Weights of a small mixture-of-experts language model, trained from scratch on English Wikipedia.
Experts: 96 GeGLU neurons an expert, 4 picks a token, a sigmoid router.
Training: a variant of Adam for the experts, 585M tokens, 12404 steps.
Below are experts of layer 5 (counted from 0) of a mixture-of-experts language model. Rows are named down (a neuron's output weights, with its number) and show model dimensions 0-159. Each number is 128 + 24 x the weight over its row's rms, rounded and kept within 0 to 255.
Before each expert's rows: a language model's description of what the expert responds to; "comes before" lists some tokens at least twice as common just after its tokens as in all text. This comes from a sample of Wikipedia text that the model never trained on. Tokens count by the router's weight.

# expert 2
Table cell delimiters
comes before: " |", "|", " |\n", "-", ";", "=="
down3 [179 126 123 131 120 126 103 121  83 136 120 113 119 130 125 148 141 108 100  95 108 141 144 138 165 120 192 110 152 166 137 153 107 152  67 179 149 151 156 131 124 100  81  94 118 149 118 170 150 110 172  85 118 158 130 172 101 144 138 136 118 126 101 143 151 168 165 151 106 129 165 150 105 144 125 112 128 114  94  96 103 137 130 145 132 148  93 156 128 118  90 139 114 118 151 100 123 125 124 108 147  85 141 155 172 127 141 115 144 108 129 155 103 112 134  93 101 158 126 113 131 147 136 164 141 106 135 138 109 134 133 148 170 115 121 150 178  82 141 104 145 124 165 181 141 112 146 120 102 125 118 112 132 168 134  96 141 136 121 149]
down4 [148 122 123 109 130 122 148 117 111 145 125 150 124 103 114 121  89 116 121  86 128 127 152 149 110 104 101 109 128 148 171  90  84  96 129 111 142 103 113 103 143 103 116 119 120  87 159 114 138 122 130 140 143 144 140 121 131 111 120 120 152 136 150 123 105 101  66 131 140 174 141 159 101 114  96 135 132 122  80  95 131  91 126 128 143  77 142 110 114 132 100 133 154 130 109  98 140 131  88 143 106 129  98 131 108 110 108 122  96  76 151 127 150  77 151  96 147 133 139 142 154 149 133 117 120 166 159 139 157 135 116 118 106 114 181  82 185 137 120 123 148 124 151 130 103  73 117 153 117 106  82 126 146 117 191 135 144 163 106 180]
down5 [138 103 127 116  79 112 108  96 134 169 107 122  76 117 114 155 120 155 170 121 154 110 138 151 149 153 168  76 171 128 118 134 102  90  93 145 102  83 110 121  73 142 129 117 126 114 157 129 108 120 110 155  99 161 161 110 104 134 145 168 141 141 155 120 144 135 115 138 138  97 155  83 135 151 162 161 110 140 114 118 132  85 164 157 141 113 171 151 135 150 167 163 172 168 138  74 129 113 154 159 119 109 134  93 134 137 147 157 146 163 142 158 131 118 120 141 112 161 143 139 100 103 103 145 126 108 137 138 119 120 105 120  96 127 131 122 110 112 123 142 153  94 156 120 169  90  99 136  98 128 157 140 156 139 122 139 147 125 148 121]
down6 [146 131 147 149 154  89 147 108  87 129 118 114 121  97 135  92 136 119 138 176  89 107 143 131 111 131 129 118 136 134 118  95  97 123 162 126 116 148 131  90  95 125 113 146 113 118 103 144 113 105 106 151 161 117 142 136  72 146 126 122 110 127 130 133 121  67 122  67 128 164 107 111 126 111 125 146 141 150 165 148 135 141 155 148 105 111 100 123 117 115 121 122 143 155  97 106 127 105 125 109 105 141 148 107 101 116 112 102 143 165 106 125  91 130 119 118 153 148  94 138  98 103 140 151 154  91 151 154 125 140 107 133 119 139 182 105  41 171 161  93 132 137 180  98 131 100 139 112 134 108 136 114 147 207 117 125 150 132 115 110]
down7 [114 140 134 115 138 142 139 171  88 108 134 160 133  80 133  85 109 166  98 153 157 168 158 106 152 143 120 130 118 136 141 142 115 109 156 116 146 154 114 148  49 153 165  86 163 121 148 141 129 110 152 109 136 116  97 119 166 145  91 131 172 142 152 122 145 122  74 139 134 167 114 168 131 158 121 119 129 147 130  97 151 111 142 112 149 168 125 144 105 127 167 125  91 104 146 117 125 144 129 131  97 132 124 163 110 131 159 152  78 123 138  90 176 104 107 107 109 108 143 116 150 137 123  93 148 111 119 142 116 168 138 102 108 122 157 128 165 130  68 118 119 147 120 120 105 112  87 146 104 121 142 130 146 169 114 117 105 162 117 110]
down8 [170 104 138 159 144 104 138 161 116 127 128 145 124 149 117  91 134 126 129 114 151  82 132 128 111 120 153 126  97 145 174 161 173 127 139 142 122 131 124 112 130 124 140  80 112 128 196 152 124 154 129 109 164 120 132 107 117 105 123 144 113 146 123 127 118 129  83 135 119  90 130 157 121 151  97 123 142 112 158 103 126 105 156  91 127 148 149 134  79 138 118  98  88 123 124 103 145  95 114  94 147 102 121 137 129 146  95 115 150  98 112 189 131 126 121 105 152  91 127 114 107 140 111 140  98 145  87 175 128 122 108 163  91 147  89 160 100 131 134  79 155 133 122 151  98 131 124 167 131 133 183 136 144  67  94 138 143 111  83 140]

# expert 19
Structural separators
comes before: " ", "|", "==", " United", "The", "==="
down4 [132 120 128 128 130 140 144 131 141 122 155  84  88 104 156 110  77 162  85 110 113 132 100  98  88 126  85 165 126 123  95 180 101 144 149  92 119 101 122 158 133  98 145 152  97 117 135 141 147 115 162 120 148  97 165 131 129 160 121 142 120 145 148 160 124 106 108 135 116  85 126 138 142 134  88 134 168 125 156 144 165  80 150 113 104 116 110 124 157 104 139 122 153 113 149 102 121 139 148 124 134 160 110 109 129 109 167 138 148 142 132 126 143 148 137  84 121 125  83 140 108 126 102 161 137 163 163 114 126 125  69  91 125 103 100 172 131 133 136 169 138 101 119 181 122 180 175 123 143 153 107 131 130 140 159 131 121  94 137 140]
down5 [187 149 161  88 145 115 106 121  98 137 137 100 139 141 134  90 124 140 124 100 126 112 136 140  79 139 115 121 114 114 138 107 134 114 102 116 102 108 129 131 119  88 104 112 165 158  94 156 112 140 136 150 104 129 120 159 160 137 151 124 136 145  85 157 150 117 162 129  99  89 113 107 148 141 143 103 156 126 109 121  83 120 162 167 150 131 160 151 113 114 109  83 125 153 170 126 117 120  91 127 152 114 125 101 148 101 126 173 137 107 134 163 158  96 131 104 138 138 158 150  99 123 100 127 144  60 131  96 118 128 171 117 137 139 134 123 148 127 115  94 144  99 126 118 121 104 133 136 121 184 123 168 169  82 154  99 167 130 169 164]
down6 [162 100  98 112  98  77 138 125 167 174 150 118 153 120 184 129 100 102 149 165 100 127 117 142  98 140 155 113 117 141 100 149 130 178 137 156 129 125 156 134 145 101 107 118 142 168  98 130  99 129  80  94 113 160 139  84 158 113 123 114 122 126 115 123 138 108 164 110 153 126 134 139 128 155 147 119 118  83  90 141 116 122 101 158 128 111 112 131  97 150 130  93  83 127 125 119 118 140 104 116 137 132 154 113 142 163 138  99 106 131 134 138 131 120 108 121 149 134 137 128 128 108 126 137 120 102 126 106 115 127   5 162 126 128 112 150 133 150 122 137 129 141  82 130 124 105 118 146 138 140 131  87 118  75 123 149 162  97 105 113]
down7 [132 146 115 140  95 116 109 133 124 113 167 124 101 145 128 138 104 133 149 171 134  94 110 141 146 150 123 109 122 149 123 122 100 196 127 133 135 148 136 149  96 136 131 147 131 143 142 117 138  91 122 102 143 166 147 124 110 135 113 107 125 107 127 142 135 156 124  97 120 101 139 101 127 103 147 164  89 156 111 138 117 149  84 115 119 115 124 141 127 140 155 106 106 147 127 139 133  91 112 115 101 150 103 145 125  64 124 154 113 147 115 133 152 174 112 129 154 123 128 113 209 121 102  98 130 104 123 124 129 170  65  78 118 149 111 146  90 168 115 119 117 157 121 128 119  92 156 106 152  91 121  84 174 117 135 119  96  49 145 120]
down8 [118 141 128 144 147 121 104 138 144  99 185 163 106 129 143 130 145 107 136 122 121 127 147  91 133 134 142 161 164 105 147 175 112 139 157 139 151 122 132 114 107 138 136 120  94 115 143 161 112 128 108 103 149 134 138  98 135  96 106 126 145 113 166 109 143 115 101 164 110 130  88 169  93 107 125 135 118 161 117 125 136 109 148 119 132 155 116 121 133 134  96 129 129 122 142 101 116 144 155 120 124 159 123 111 126 144  94 146 137  90 137 135 152 136 143 130 128 140 163  99 159 167 150 139 130 140 140 119 126 102  84  80 136 156 123 125 112  99 114 114  75 139 138 115  86 141  84 134 120  95 129 128  84   9 116 114 166  59 144 129]
down9 [111 143 124 154 141 144 163  74  68 172 124  95 136 141 110 114 102 128 134 126 134 141 127 164 106 125 122 149 127 144 149 154 140 114 113 137 114 109 143  93 179 150 163 169 100 146 113 104 142 137 112 154 122 148 122 138 121 143  93 169  77 114 130 129 139 127 139 119 162 107  73 123 100 163 131 108  93 106 112 112 148 129 148 128  87 161 144 166 111 103 141 183 135 103 135 158 117 168 122 160  72 138 130 119 113 116 112  99  84 160 147 120 103 134 102 133 141 111 160 142 113 115 138 116 132  83 113 111 139 161 146 123 140 140 117 130 125 139 122 126  92 125 110 197 138  98 122 121 130 138  92  81 136 106  83 113 148 160 103 115]

# expert 12
Sentence and cell boundaries
comes before: " ", " The", "-", " \"", " In", " He"
down0 [ 81 106 107 131 143 144 115 113  92 137  68 133 108 127  91 119  96 164 127 135  97 116 135 103 137 129 115 127 177 111 140 127 139  68 153 103  93 129 127 120 134 142 145 135 124 145 101 150 148 149 133 150 138 135 169 105 123 128 152 127 122 105 101 134 113 105 125 114 122 139 127 102 131 118 117 123 145 150 146 107 154 109 131 115 125  95 106 109 159  96 120 111 110 181 130 148 118 144 109 142 107 135 111 116 122 126  88 132 102 141 112 161 127 139 164 141  82 140 112 146  45  88 123 131  90 131 109 141 124 148 137 125  80 107 127 129 144 115 105 108 127 130 161 139 143 154 133 132 142 128 109 141 186 183 122 102 103 235 147 141]
down1 [142 178 128 118 141 204 132 113 109 165 148 136 101 141 110 108 130 151 121 119 142 116 144  99  75 164 142 100 121 116 158 163 176 117 112 122 168 142 138 122 164 110 141 118 104 145 125 137 106 117 110 141 142 115 101 115 154 113 139 125 146 117 100 200  91 127 135 148 134 135 134 170 118 122 132 107 169 162 145 119 128 145 152 113 117 162 143 166 131  97 135 153 160 168 138 129 150 126 107 121 133 138 103 125 134 124 129  88 135 138 112 128 159  77 118 136 123 111 127 141  91 129 124 152 172  97  95 151 136 120  94 147 143 170 111 148  72 113 142 127 127 144 121 144 101 161  72 177 120 118 156 118 169 171 112 111  95 137 140 124]
down2 [ 95 115 100 114 131 123 134 115 100 159  63 150  99 142  98  76 111 137 101 120 131 103 169 122 142 145 168 174 124  96 144 147 117 117 140 111 126  93 119 132 149 124  94 122 120  98 138 160 159 126 166 127 139  96 128 114 107 129 124 123 113 164 138 108  99 108 133 141 162 154 131 129  77 157 113 122 145 148 181 110 115 157 144 155 147 149 123 133 156 135 132 140 168 140 127 121 100 142 122  87 146 136 171 100 107 136 142 115 101 117 137 154 151 150 109 139  94 124 101 141 100 168 171 164 155 170 141 147  99 106 163 156 113 150 106 117 103 106 100 109 140 111 131 127 101 105 177 120 125 148 159 115 170  78 154  96  96 144 104 137]
down3 [132 143 113 105 131 131 117 125 114 143 154 117 111 117 143 161 127  96 124 150 123 114 121 143 114 164 144 111 163 122 133 125 148 118 107 107 149 171 148 153 105 145 118  97 130 135 103 118 130  86 137 140 101 136 147 129 163 117 176 122 183 147 102 129 135 145 130 113 104 102 115 119 103 143 136 120 138 158 100  96  91 171 140 164 146 129 124 168 133 122 115 162 114 156 153 137 143 111 119 145 169 132 132 132 120 139 107 120 153 134 125 139  96 153 123 141 164 137 117 100 210 150 132 108  94 128 118 118 155 113 144 113  85 115 130 132 143 136 117 106 125 130 126 140 130 126 102 111 120 108 137 144 108   0 120 147 111  81 129 113]
down4 [ 97 133 147 129 122 124 135 139 102 158 190 125 169 116 125 103 101  80 126 149 156 145 150 115 151  86 120 140 118 143 137 108 140  94 113 143 151 161 109 151 147 138 143 128  81 101 136 145 102 133 135  97 112 118  94 138 117 127 187 177 112  62 153 164 118 139 134 159 159 102 126 154 157 137 120 147 171 173  67 125 136  92 154 150 144 127 139 120 152 125 125 132 115 127 108 124 143 127 136 133 134 140  81 145 113 155 138 121 148 140 115 125 137 137 141 114 127 121  96 133 135 129 117 125 143 171 129 140 128 139  73 101 143 144 149  86 149 139 149 122  91 112 127 152 140 115  88 121 137 134 133 181 156  61 118 147  97 180 148 123]
down5 [128  85 101 137 128 145 142 149 121 154  55 132 184 134 128 112 151 138  39 117 166 145 166 160  95 106 129 119 101 129 138 147 108 126 120  87  88  64 124 150 131 136 121 168 188 140 157 100 129 104 110 127  94 116 163 146 135 141 114 134  85  90 147 139 119 152 135 105  86 115 141 118 136 102 127 127 123 111 167 107 123 128 130 138 110 105 129 112 112 124  89 106 122 127 128 104  88 142 109 130 130 125 124 144 124  89 123 120 108  95 108  94 122 122 104 113  99 121 155 158 118 151 143 106 136 119 115 128 134 101 116 178 130 147 126 139 108 106 155 118 159 150  86 142 156 153 155 148 126 117 133 126  93 170 146 120 165 155 131 128]